config.yaml
num_hidden_layers: 11
hidden_size: 256
n_experts: 40
experts_per_token: 8
d_expert: 64
d_shared_expert: 0
hidden_act: "gelu"
moe_layers: [1, 2, 3, 4, 5, 6, 7, 8, 9, 10]
router_score: "softmax"
normalize_top_k: true
routed_scale: 1.0
balance_loss: 0.00586
balance_bias: false
router_cosine_scale: 10.0
init_std_router: 0.0165
lr_router: 0.000431
vocab_size: 17059
norm: "layernorm"
norm_eps: 1e-05
tie_word_embeddings: "early"
optimizer: "muon_variant"
learning_rate: 0.0153
beta1: 0.9
batch_tokens: 65536
max_seq_len: 512
train_tokens: 342100000
max_steps: 5221
dataset: "wikipedia_en"
Below are experts of layer 2 (counted from 0) of a mixture-of-experts language model. Rows are named router (the router's row for the expert), up (a neuron's input weights, with its number) and show model dimensions 0-63. Each number is 200 + 20 x the weight over its row's rms, rounded and kept within 0 to 999.
After each expert's rows: a language model's description of what the expert responds to; "mostly gets" lists some tokens that are sent to it at least half of the time. This comes from a sample of Wikipedia text that the model never trained on.

# expert 25
router,235,221,193,185,177,225,179,198,164,180,196,190,220,208,165,207,217,230,192,211,215,210,205,175,220,177,183,204,209,211,226,204,202,208,174,213,197,206,207,169,173,168,177,202,191,182,183,162,234,207,241,217,215,194,201,212,212,194,208,228,181,171,167,229
up0,239,238,211,162,217,192,217,193,220,171,235,212,222,182,142,204,253,207,178,192,180,168,187,239,200,144,214,171,191,195,216,163,185,201,151,205,165,213,204,196,195,206,192,216,215,217,238,176,196,213,181,198,245,183,202,222,222,215,190,201,209,218,194,203
up1,199,216,188,212,183,220,204,174,194,177,176,179,222,207,211,231,191,239,203,196,210,216,233,197,219,204,201,187,202,237,181,196,214,204,208,197,200,206,204,187,210,222,217,172,173,195,231,198,192,188,199,189,226,183,198,202,186,217,190,221,219,205,211,183
up2,186,223,222,159,169,194,172,201,203,197,198,180,246,165,188,170,202,193,182,194,202,198,205,216,214,201,181,235,208,183,167,184,221,207,215,200,223,217,211,175,226,185,189,222,192,203,211,179,181,205,180,238,156,172,171,196,216,240,184,195,211,167,189,224
up3,235,212,188,188,207,184,203,199,183,253,238,165,172,201,203,193,204,212,189,178,198,193,194,197,190,211,221,220,189,213,230,241,227,211,158,188,216,184,193,192,195,224,220,202,215,177,224,179,189,241,217,195,207,211,187,207,252,191,172,163,234,219,182,171
up4,242,204,213,229,203,199,174,208,186,190,208,229,165,195,203,179,224,222,208,206,195,187,205,144,182,197,190,194,205,206,229,222,195,206,198,189,210,207,216,195,191,210,215,212,196,210,210,217,207,177,170,190,205,179,200,192,195,199,233,259,209,203,218,194
up5,207,209,197,215,192,242,213,178,196,198,200,185,212,197,198,196,165,197,176,151,214,250,216,198,226,215,198,197,214,174,209,215,221,243,178,222,179,180,164,206,195,202,197,212,225,202,224,218,185,194,191,223,174,220,205,208,214,187,191,188,156,205,234,209
up6,202,181,197,202,201,174,177,217,224,208,192,197,216,189,170,215,194,215,214,210,183,149,216,201,205,210,199,157,219,177,193,184,215,163,150,217,221,175,226,139,226,212,204,202,152,180,187,205,198,228,227,194,178,204,189,206,190,194,204,196,202,227,235,224
up7,200,203,167,184,157,195,246,167,202,189,203,190,160,205,191,212,198,197,213,175,253,234,210,190,197,196,218,238,210,226,228,234,215,194,229,215,195,203,221,245,167,196,167,185,224,187,214,189,232,206,233,194,187,149,171,192,210,210,171,192,193,201,214,188
up8,207,198,182,184,206,226,238,181,178,214,210,182,172,193,203,229,182,173,223,192,208,141,224,181,206,172,203,220,208,223,197,199,205,213,183,179,227,215,158,166,198,219,213,201,200,181,216,199,195,181,164,205,179,194,215,189,186,189,197,252,199,230,213,186
up9,189,205,206,165,207,224,231,175,185,179,186,227,194,186,184,200,230,155,178,158,201,197,193,201,225,205,183,209,214,202,213,215,222,201,209,153,206,222,178,202,223,189,177,225,221,224,201,222,206,231,213,220,213,187,177,192,214,214,231,241,204,220,188,196
up10,229,197,201,178,203,235,203,192,176,200,212,211,221,211,193,189,147,181,199,209,202,189,207,189,215,168,214,201,200,216,187,189,222,170,141,202,215,203,214,165,203,203,202,191,208,185,228,257,181,230,209,202,198,203,238,206,225,219,207,211,208,187,185,207
What it handles: Conjunctions and line starters
mostly gets: " as", "w", " when", " but", "The", "="

# expert 21
router,169,216,145,195,194,200,238,238,195,243,184,225,210,194,216,219,197,213,198,213,205,216,223,200,202,186,199,226,204,196,231,223,209,216,182,195,205,200,183,214,155,210,194,213,198,213,189,216,218,176,193,201,193,223,214,181,204,188,206,209,182,179,182,222
up0,219,191,183,188,180,200,206,200,208,216,186,191,197,191,232,182,174,161,203,210,234,256,202,229,209,147,223,177,199,186,204,192,217,176,231,173,220,195,200,189,198,169,212,188,205,229,234,181,210,183,213,226,203,206,171,218,180,216,186,206,254,221,190,189
up1,182,209,186,235,189,235,182,211,206,202,192,183,225,187,188,194,190,227,161,204,177,225,265,206,244,199,188,205,200,189,222,202,190,199,178,213,185,203,175,233,207,225,210,227,188,193,229,231,214,235,181,255,176,207,148,206,236,166,193,203,171,219,154,198
up2,197,214,205,188,218,188,223,196,193,208,153,193,205,135,205,204,203,225,197,207,212,231,176,222,211,184,191,193,210,171,175,173,198,183,156,169,165,189,201,201,198,186,215,197,189,208,224,182,215,196,195,188,176,204,250,197,196,205,196,192,186,189,210,246
up3,182,227,185,197,180,195,197,195,164,218,197,213,210,200,224,196,194,198,213,151,195,222,192,225,216,172,163,219,205,194,214,197,173,207,204,218,230,207,201,205,185,193,178,194,214,217,224,182,228,203,212,183,200,187,221,203,173,164,204,230,203,209,202,204
up4,203,206,208,198,202,199,202,197,196,196,201,198,187,213,213,231,182,224,205,205,239,222,204,189,205,160,187,244,219,203,184,201,169,237,211,213,206,199,179,206,204,187,226,232,186,184,167,190,170,244,199,220,223,268,231,206,195,209,197,214,186,186,196,211
up5,203,208,185,205,193,226,195,199,184,208,184,198,233,256,214,217,191,202,211,200,175,209,195,195,188,173,166,176,214,202,197,194,196,206,217,187,193,174,187,186,206,213,225,199,209,202,191,226,197,201,209,220,205,221,201,184,221,205,188,208,208,215,189,184
up6,239,211,215,240,193,215,187,205,182,159,196,194,204,191,219,197,226,204,211,217,143,208,224,206,213,209,181,189,219,197,206,182,209,172,192,162,225,163,197,174,182,209,225,231,188,229,173,202,198,192,236,242,168,171,211,200,238,184,176,171,208,230,202,194
up7,222,194,218,217,187,218,218,185,237,186,213,223,230,176,156,231,200,190,157,215,226,180,216,211,188,233,200,201,223,207,227,182,206,190,177,217,191,199,246,213,203,238,217,179,200,222,213,208,195,197,153,196,184,189,197,186,201,180,183,190,193,193,170,185
up8,224,224,224,204,200,251,174,174,167,196,168,201,195,186,187,195,210,214,204,183,185,187,246,185,214,208,199,212,201,211,222,179,191,175,174,209,222,224,199,182,200,179,184,183,214,214,162,198,209,200,189,193,187,194,206,205,208,184,230,210,191,196,202,192
up9,209,178,213,159,204,206,226,228,192,222,170,202,186,230,197,203,195,208,194,208,210,219,210,204,219,182,199,172,196,229,188,220,177,227,182,204,232,215,189,190,210,218,205,175,213,177,209,214,218,184,226,202,178,213,224,197,232,198,192,198,201,230,199,203
up10,197,204,208,226,195,204,224,217,194,200,199,197,226,179,190,184,214,200,214,195,193,203,227,171,219,203,235,179,203,215,226,188,182,177,178,195,253,210,203,181,227,197,203,198,202,171,211,222,197,219,204,172,192,192,135,176,222,201,217,233,190,184,221,191
What it handles: Quantifiers and numerals
mostly gets: " two", " one", " other", " have", " 12", " more"

# expert 17
router,223,187,199,186,182,180,216,236,210,206,229,208,174,204,216,150,212,174,172,206,143,158,174,197,231,227,161,164,193,207,209,182,197,201,210,192,197,182,202,212,199,215,220,168,204,186,178,198,197,217,232,205,199,193,200,162,204,209,184,210,218,186,222,196
up0,224,210,210,204,209,221,161,216,181,177,168,171,168,169,204,204,185,226,181,186,204,171,213,249,213,204,212,227,195,176,216,212,205,139,177,217,175,197,197,196,230,169,184,169,199,209,189,207,227,210,197,249,198,208,212,234,200,154,172,236,188,208,204,227
up1,228,202,190,224,196,172,174,199,195,162,203,226,189,232,224,162,198,194,229,204,212,214,222,176,232,197,188,211,206,189,171,197,186,215,202,194,201,164,188,164,232,206,219,182,148,179,193,201,188,232,208,206,191,200,193,220,199,232,212,232,201,173,206,182
up2,216,175,221,187,222,177,201,191,233,206,200,216,183,201,229,197,173,184,195,226,207,204,173,199,215,221,187,159,205,209,231,165,168,193,208,206,239,163,201,230,200,189,219,159,180,218,174,210,168,203,199,177,176,211,205,193,189,214,183,233,203,220,208,179
up3,230,178,209,220,196,206,194,219,213,160,212,185,189,213,199,197,168,223,228,214,244,204,191,204,199,191,229,206,194,208,199,241,191,231,177,239,182,195,239,194,160,193,222,224,186,245,225,206,208,163,204,166,179,190,190,208,214,204,209,197,174,196,173,225
up4,206,204,179,173,204,188,180,187,215,220,200,198,202,197,222,180,176,204,205,198,194,225,197,207,214,198,210,208,185,206,192,198,238,206,149,190,196,201,206,218,169,192,182,224,202,183,216,204,191,222,225,195,189,188,194,215,217,196,146,200,214,205,183,165
up5,220,191,201,224,166,216,183,199,215,189,184,232,158,225,184,209,186,181,204,213,209,218,224,216,190,186,186,173,194,193,198,168,205,187,190,200,194,196,210,186,202,212,207,182,224,197,173,217,212,167,223,166,219,197,204,192,202,186,205,188,164,198,205,189
up6,197,192,237,171,192,206,188,183,180,193,178,223,217,200,171,190,213,182,179,178,185,221,209,196,228,230,186,192,201,194,213,195,188,191,172,217,225,165,172,182,226,187,178,212,195,202,194,235,192,183,198,211,172,200,238,197,201,198,227,180,214,229,182,182
up7,190,180,153,193,209,193,170,185,225,194,195,181,216,199,218,233,190,213,163,194,191,199,194,215,211,206,261,178,186,170,211,188,196,181,198,177,190,200,197,198,172,182,180,207,212,200,186,249,158,200,192,208,186,215,178,201,225,204,211,218,183,215,225,164
up8,211,211,192,223,215,211,220,232,229,204,237,220,194,197,207,208,224,219,200,225,194,200,198,189,171,224,148,159,193,210,214,205,195,209,191,205,176,183,188,188,184,206,206,180,201,180,193,214,201,177,232,173,186,177,210,208,203,211,183,239,207,207,189,203
up9,211,196,193,233,224,191,209,195,240,227,185,203,183,219,195,171,216,264,200,198,234,187,224,191,204,181,198,164,195,167,213,201,207,188,204,170,239,211,221,198,185,189,176,215,197,177,184,221,172,204,196,190,226,208,212,181,200,212,208,225,181,204,203,218
up10,182,180,257,179,202,175,225,193,210,184,203,210,201,210,184,193,211,209,156,233,183,218,199,207,231,211,197,216,244,228,191,150,215,216,188,185,171,165,207,227,244,214,179,201,204,195,179,206,204,197,190,203,204,165,182,163,225,196,206,178,205,207,165,209
What it handles: Mid-word name pieces
mostly gets: "ah", "ag", "am", "ip", "ib", "ik"

# expert 31
router,192,207,186,192,175,212,170,230,207,229,210,231,182,207,179,208,162,175,221,220,171,231,252,200,181,241,192,182,210,178,171,174,214,214,217,194,194,150,192,209,181,203,225,184,223,242,198,232,172,173,233,189,202,221,186,217,217,188,179,176,199,189,183,188
up0,218,208,219,184,231,185,202,203,167,156,187,188,196,227,236,156,224,208,187,205,207,155,196,174,208,170,201,198,190,233,203,211,205,183,200,197,202,216,215,212,200,252,207,184,205,194,197,204,226,246,188,214,184,178,206,176,176,202,211,219,222,217,206,184
up1,206,215,200,181,204,221,158,213,218,239,208,212,218,182,181,260,193,178,192,230,185,243,227,194,196,259,197,198,224,172,192,164,181,190,217,204,181,177,207,209,218,176,212,213,187,229,205,200,208,191,204,173,225,175,195,208,215,214,196,184,154,185,148,212
up2,238,234,184,194,192,212,198,198,254,186,193,198,197,210,210,220,177,188,225,234,205,194,198,196,185,173,167,166,166,171,168,199,217,190,183,181,221,200,224,201,227,217,201,199,186,224,183,213,207,227,178,202,183,210,229,197,188,180,215,201,220,225,203,174
up3,227,193,182,173,197,180,215,231,209,181,221,154,197,250,202,192,156,164,199,195,184,211,191,184,208,170,218,200,181,175,200,187,212,177,240,228,177,204,201,172,200,209,216,198,177,175,188,203,195,203,225,183,196,199,212,208,183,233,176,225,191,207,167,211
up4,186,211,221,178,218,214,196,202,204,198,191,204,209,167,163,236,175,188,178,199,206,208,189,183,222,209,205,197,176,185,217,255,221,198,207,188,200,227,225,233,204,195,191,184,199,179,236,205,214,199,185,187,200,230,183,206,201,202,201,184,187,203,148,184
up5,234,198,230,181,189,229,223,219,197,210,200,218,181,171,187,198,161,192,199,215,163,172,208,215,243,214,227,168,190,179,170,183,180,207,200,171,181,176,186,195,214,215,189,205,227,189,198,215,193,213,219,204,205,207,218,202,217,183,184,181,216,184,197,211
up6,201,194,169,218,181,185,185,184,196,205,238,187,199,183,209,220,162,173,209,204,213,225,197,170,193,198,201,188,190,219,190,194,196,187,233,196,170,191,195,226,212,166,201,226,191,210,218,185,185,200,208,241,196,185,200,235,219,184,181,171,238,188,177,206
up7,200,191,189,203,186,192,197,206,193,218,171,190,190,209,193,195,184,228,213,187,211,238,238,208,176,229,202,193,213,170,222,154,205,194,213,182,202,188,224,211,164,189,224,210,178,232,225,189,149,178,228,201,186,205,217,182,184,187,217,152,178,172,174,207
up8,159,181,214,180,203,242,239,216,183,176,163,215,207,170,175,165,220,177,202,201,244,208,192,227,206,241,212,204,183,184,203,206,206,186,180,196,159,163,199,224,208,203,202,215,218,219,212,184,203,214,165,192,196,201,188,177,151,228,210,182,196,230,192,207
up9,209,194,218,184,209,240,161,207,208,217,225,170,173,211,167,158,208,184,185,215,215,200,190,186,224,184,208,167,177,203,211,216,203,159,191,192,237,203,224,199,191,179,179,218,171,205,208,231,207,171,189,211,167,216,186,232,186,149,219,208,210,202,188,192
up10,196,186,209,207,175,225,183,190,181,191,224,216,218,232,196,176,210,198,201,192,164,220,249,206,207,218,194,199,161,217,208,148,181,196,236,188,216,204,224,201,222,218,228,185,215,194,202,212,218,191,210,183,159,217,195,177,200,177,211,211,186,195,193,163
What it handles: Mid-word fragments
mostly gets: "iy", "uk", "yn", "č", "ev", "ş"

# expert 16
router,195,157,222,222,181,196,216,170,200,177,205,163,188,193,182,203,193,220,183,203,200,193,195,158,213,197,205,215,217,217,238,190,205,198,206,214,191,197,188,198,194,201,240,181,214,203,244,220,179,233,209,207,192,226,234,185,222,183,213,177,191,150,202,206
up0,224,192,187,202,195,218,182,182,198,204,211,219,198,198,212,179,224,219,204,200,192,198,209,170,209,177,195,215,190,195,215,182,231,222,171,226,213,205,179,166,172,215,193,196,195,190,210,181,169,203,204,207,232,191,219,172,204,194,207,200,209,209,199,192
up1,174,187,177,154,190,209,191,230,212,202,220,193,182,250,179,216,162,194,211,184,198,219,191,200,224,194,240,180,227,198,210,174,195,223,191,189,200,167,246,225,238,190,225,171,180,200,196,207,186,199,212,190,163,223,187,224,193,174,179,197,198,177,180,157
up2,208,176,186,190,218,208,164,150,195,190,198,173,193,215,191,221,172,232,179,157,189,219,211,191,185,212,184,210,171,206,224,190,198,201,196,212,213,168,226,182,165,178,205,204,184,186,223,166,191,187,191,184,197,172,232,195,160,224,186,215,208,159,207,188
up3,239,183,195,203,213,228,211,150,214,180,216,236,168,213,177,215,234,189,194,187,214,200,181,210,212,163,222,192,175,185,203,193,194,194,184,196,184,218,222,190,223,190,183,176,216,185,245,191,189,175,181,186,207,205,191,210,189,209,217,200,209,201,221,221
up4,190,199,199,232,198,191,193,202,201,219,191,186,198,192,226,200,203,204,178,199,217,194,197,165,212,191,206,215,206,189,207,217,205,208,222,220,193,190,186,209,202,192,167,197,180,238,194,177,237,194,217,198,215,209,208,210,224,198,266,202,205,184,185,216
up5,181,203,221,196,173,211,218,168,223,213,197,182,169,199,207,186,197,203,208,230,196,208,199,194,181,202,179,229,213,214,230,198,209,189,184,187,210,182,193,219,187,195,242,164,200,225,196,228,216,205,205,156,199,180,199,213,191,213,186,214,223,197,217,192
up6,169,207,176,208,231,201,192,212,182,213,188,216,193,191,191,208,230,206,196,173,193,179,180,224,177,185,230,199,224,194,213,193,198,212,178,227,207,199,181,195,198,248,179,180,234,225,203,207,167,226,204,219,228,203,208,214,227,203,188,206,182,196,218,211
up7,187,209,223,230,199,203,219,168,165,209,203,170,170,213,159,182,186,184,222,185,195,179,197,204,213,206,206,211,208,210,220,184,187,193,186,204,208,199,197,183,186,219,184,190,208,210,194,189,200,212,180,203,213,196,146,180,209,184,224,180,212,193,229,220
up8,202,200,203,196,205,195,213,232,219,206,189,183,209,205,207,203,214,228,158,153,173,197,218,186,207,198,218,195,190,184,198,188,219,187,235,183,191,181,190,193,179,218,206,166,220,188,203,207,135,205,227,204,207,214,175,171,199,208,181,162,167,191,221,191
up9,173,181,217,223,230,230,174,144,222,186,181,195,193,220,214,191,232,209,189,200,177,173,202,183,192,208,235,200,221,183,218,196,197,200,183,215,198,187,205,207,182,237,174,214,181,217,181,202,202,186,180,206,214,186,159,223,244,211,146,191,205,191,190,195
up10,206,206,193,144,207,211,212,185,186,178,195,177,208,166,218,183,220,198,195,186,204,217,187,201,203,248,196,206,209,202,195,226,214,190,176,227,210,183,218,191,199,214,241,219,180,187,168,201,201,201,189,226,217,219,208,172,189,204,204,199,225,211,229,164
What it handles: Mid-word consonant pieces
mostly gets: "c", "r", "p", " st", "ri", "uc"

# expert 4
router,171,186,200,188,195,196,171,204,211,217,227,202,235,233,183,200,202,203,214,198,200,182,208,187,210,213,210,205,207,202,229,211,157,214,216,192,214,203,223,217,187,191,152,229,179,205,212,124,212,221,175,170,235,218,178,158,177,234,211,230,199,193,181,203
up0,182,201,213,187,246,221,228,180,176,169,204,190,181,196,211,192,207,221,178,152,198,228,177,214,193,182,230,242,176,200,225,217,189,207,194,177,176,213,187,213,231,182,218,193,212,202,194,211,186,237,175,231,188,203,199,196,182,192,200,203,171,213,196,213
up1,198,203,187,190,221,198,241,207,198,161,216,205,196,239,184,221,206,174,226,194,193,198,199,167,196,175,196,205,175,210,209,203,181,210,227,230,196,248,230,202,227,179,206,193,223,178,177,174,203,193,162,175,218,239,224,168,203,206,192,208,234,225,216,209
up2,176,194,197,200,200,152,204,195,226,201,243,199,190,216,178,208,161,172,178,186,258,180,248,199,236,204,216,191,209,198,165,192,232,181,219,195,202,198,209,184,212,184,169,173,179,176,201,231,230,207,201,184,193,179,194,187,177,224,194,207,226,181,242,221
up3,197,184,190,198,192,173,212,189,215,179,181,215,221,190,199,217,172,159,192,184,218,199,217,197,159,192,188,178,156,183,226,207,205,209,228,213,196,157,188,202,223,203,196,212,166,191,183,191,159,202,188,198,200,223,252,192,204,232,193,203,200,194,204,223
up4,184,227,218,202,196,182,205,216,220,226,181,179,155,221,217,172,223,197,200,183,188,157,216,229,186,231,218,214,207,208,176,193,229,179,188,171,188,189,187,201,201,202,217,202,154,211,201,228,156,192,214,179,207,210,209,197,219,200,170,203,176,213,229,175
up5,209,180,183,209,178,198,191,183,175,213,200,224,233,215,202,227,181,173,197,226,172,192,202,216,192,148,269,193,227,193,215,200,222,178,211,214,212,225,212,216,212,209,216,195,193,205,203,197,211,190,207,206,206,219,185,181,181,200,232,167,206,172,212,215
up6,238,211,207,190,159,184,196,212,216,202,216,213,185,185,233,190,175,192,174,176,209,221,200,205,178,196,212,196,193,216,204,164,191,206,187,193,210,204,220,184,207,178,191,210,176,183,181,201,192,215,187,195,204,195,194,197,174,213,181,226,248,246,201,195
up7,154,193,220,166,204,210,201,185,203,201,195,192,179,240,155,232,189,227,219,211,228,194,190,191,222,166,192,210,172,200,169,233,235,191,206,200,149,229,212,225,172,212,182,206,191,191,229,198,197,259,208,198,246,228,193,200,184,215,190,191,185,222,186,215
up8,198,179,193,182,198,231,208,209,173,172,202,209,188,221,167,215,207,207,196,249,166,209,192,204,197,220,187,200,183,228,212,213,204,193,212,174,183,223,195,209,215,179,214,176,286,192,215,202,177,167,204,209,182,213,196,186,217,208,229,215,179,254,231,193
up9,217,208,200,211,191,203,209,183,181,201,196,210,181,222,181,224,203,219,230,179,180,183,243,195,207,241,195,227,208,201,185,187,206,226,192,216,213,215,193,256,209,210,154,189,208,162,159,212,206,215,179,181,221,193,213,201,225,190,211,207,194,215,219,212
up10,177,185,203,199,177,238,198,200,207,184,220,205,178,184,177,179,199,198,267,194,205,183,236,181,229,194,211,233,219,203,207,205,203,207,197,231,202,167,206,232,199,174,195,180,193,179,215,226,194,164,174,221,222,207,209,209,234,198,181,192,153,197,192,180
What it handles: Determiners after prepositions
mostly gets: " the", " The", " his", "The", " a", " it"

# expert 1
router,219,181,165,227,216,186,188,230,187,222,203,178,173,211,219,215,211,163,223,209,202,202,153,203,177,221,220,220,190,161,192,213,213,176,243,183,207,206,195,192,221,181,189,201,209,183,192,207,222,191,192,197,196,183,203,179,202,208,202,225,197,185,166,197
up0,207,179,170,183,207,192,207,217,211,211,195,209,168,190,225,174,215,210,235,153,176,208,235,198,219,203,193,192,199,200,221,208,201,208,194,174,237,188,195,187,221,196,175,217,191,246,188,173,205,239,196,225,188,191,179,197,229,208,199,241,172,183,190,211
up1,199,179,237,219,228,216,189,229,207,214,222,222,177,257,190,170,218,200,204,213,186,209,199,232,208,186,198,184,223,208,201,203,238,174,203,171,238,217,224,162,206,170,181,250,216,197,179,192,223,192,227,180,185,222,204,198,199,184,206,194,183,174,187,191
up2,192,214,194,195,211,181,170,248,218,186,213,192,208,185,203,240,180,204,242,198,216,185,194,205,190,210,210,188,202,225,184,177,198,180,209,176,212,189,160,162,209,213,213,192,225,205,195,257,185,173,206,233,212,177,173,216,181,164,197,195,186,199,222,214
up3,203,190,173,198,177,176,159,201,214,200,218,199,189,205,232,220,210,239,198,175,257,197,199,171,198,166,177,189,203,193,160,196,179,206,196,168,230,191,207,208,194,160,209,214,212,209,185,203,212,211,189,178,203,209,192,205,170,170,210,231,225,202,206,197
up4,153,160,174,213,187,195,181,226,222,231,215,225,175,193,197,228,219,197,208,191,193,194,190,175,161,196,198,184,152,184,218,152,179,174,213,181,180,186,210,229,207,200,212,203,202,227,165,206,190,167,220,231,204,211,204,234,191,205,201,199,221,212,191,202
up5,192,206,196,203,198,176,159,181,178,209,222,173,220,177,207,202,182,195,191,177,186,201,214,200,179,170,220,237,201,215,194,194,221,180,184,195,220,199,167,248,207,211,192,221,202,193,208,227,184,192,203,183,239,169,217,186,209,207,187,214,216,210,183,179
up6,195,222,177,215,232,189,181,162,175,213,189,217,203,181,256,187,230,139,176,193,231,204,209,250,233,234,231,212,178,196,202,191,162,205,197,146,196,202,199,230,199,223,201,193,196,194,242,201,185,211,179,202,207,177,187,224,218,198,185,178,220,199,220,199
up7,185,171,213,152,185,184,210,200,199,220,206,213,216,255,232,162,203,197,243,191,191,201,228,175,199,220,226,222,226,178,160,215,169,198,188,175,211,197,191,193,207,202,183,189,229,192,196,215,215,200,207,199,224,202,187,194,190,200,204,189,187,202,220,148
up8,219,169,225,227,215,207,223,217,162,193,202,195,203,218,228,212,222,232,225,187,198,205,183,176,171,211,216,203,225,228,202,179,221,202,187,175,189,190,210,216,190,200,193,190,187,176,231,194,187,211,180,214,183,206,196,248,194,203,235,170,206,215,178,213
up9,187,199,185,216,205,200,201,232,214,217,218,191,222,195,232,171,218,183,242,208,209,218,180,206,186,209,163,149,159,184,210,208,198,184,197,188,203,211,219,194,240,213,166,193,226,187,169,156,167,236,223,208,188,231,213,205,207,207,182,176,198,193,206,209
up10,217,190,175,225,229,206,197,199,212,180,194,191,211,216,184,218,154,157,223,194,241,162,199,185,222,198,192,181,194,219,254,200,209,188,216,174,217,228,183,191,221,197,190,194,209,221,184,211,240,212,211,190,213,218,164,139,225,215,220,216,194,205,191,173
What it handles: Table cell separators
mostly gets: " |", ";", "|", ");", " ·", " —;"

# expert 37
router,208,219,197,201,189,188,214,198,198,185,185,193,201,184,180,209,194,236,189,204,185,213,166,173,205,216,206,204,205,225,211,185,211,198,193,203,204,209,211,217,187,198,226,261,184,189,199,160,213,200,192,220,234,211,178,196,191,208,175,213,199,204,236,183
up0,252,187,210,194,185,198,204,172,208,169,176,203,205,197,237,181,209,203,182,178,178,211,183,174,177,193,216,246,190,167,202,247,258,229,165,221,196,166,168,210,222,205,223,211,178,203,208,163,207,192,206,187,212,213,205,210,211,196,172,183,210,192,208,203
up1,195,217,220,219,249,215,201,206,197,189,233,206,198,196,199,141,185,228,181,218,186,230,221,188,177,201,194,222,180,200,175,171,210,174,199,190,224,229,185,199,195,200,214,200,232,199,182,157,180,199,193,217,140,208,144,170,218,189,204,206,189,233,185,173
up2,228,252,175,196,196,189,188,190,178,192,164,230,209,173,216,155,218,221,180,193,216,229,199,237,201,205,206,212,168,199,172,198,185,211,202,186,195,202,158,177,196,225,210,201,175,243,218,242,197,201,248,191,176,200,206,233,163,214,188,178,175,199,204,211
up3,203,240,208,203,185,167,197,188,239,204,198,199,204,149,206,200,208,225,176,205,222,244,185,220,204,198,193,167,195,186,191,185,181,220,185,194,175,176,245,221,189,170,191,225,179,212,197,186,196,223,187,184,169,211,211,186,189,220,169,198,229,208,240,218
up4,220,224,192,199,180,174,184,202,191,217,209,192,223,155,194,182,220,227,192,206,184,195,177,224,212,213,192,202,209,196,165,213,188,195,204,226,200,214,166,221,208,203,185,153,185,218,169,207,215,190,190,232,153,191,208,193,232,200,239,211,197,161,230,221
up5,232,180,219,237,184,164,197,199,206,192,166,214,185,197,218,162,207,216,189,207,184,239,188,210,225,214,164,223,199,209,166,186,178,188,171,199,176,211,222,210,220,187,213,230,208,238,219,193,181,200,216,252,196,216,198,219,209,209,207,184,212,232,206,213
up6,191,198,168,213,250,179,201,230,187,229,186,174,191,212,191,218,221,212,182,201,219,233,213,197,211,167,220,195,184,211,207,197,220,156,184,222,208,186,219,200,212,187,171,203,160,235,202,215,150,181,179,240,207,188,201,218,188,175,185,213,235,206,206,217
up7,203,224,206,194,198,177,201,200,206,178,171,174,173,173,227,175,181,202,162,190,201,268,228,203,181,198,217,210,180,227,185,199,175,201,207,220,212,232,162,212,159,192,198,217,187,149,185,177,201,186,194,218,208,197,197,190,221,226,224,223,188,208,203,187
up8,188,181,198,191,167,180,229,201,209,213,186,239,197,206,204,181,208,203,210,167,234,174,198,189,218,191,159,196,198,230,206,190,211,211,194,163,208,221,200,204,229,173,198,232,183,223,202,168,217,211,200,173,194,222,184,213,180,216,190,216,178,197,207,195
up9,206,232,221,239,226,187,212,211,185,224,182,202,236,208,203,198,235,223,193,192,237,214,212,209,182,209,173,163,187,194,184,167,203,186,186,184,190,221,188,158,164,179,197,199,182,191,199,206,193,191,173,161,201,199,213,186,177,207,195,245,204,163,210,214
up10,196,212,208,222,194,159,205,209,200,150,203,173,219,167,180,193,199,218,176,171,209,189,168,212,210,187,193,200,140,231,198,175,188,192,195,213,182,200,188,202,241,166,215,197,184,189,212,182,164,215,197,166,191,203,223,224,192,181,189,197,206,213,212,218
What it handles: Prepositions after verbs
mostly gets: " on", " in", " by", " that", " at", " In"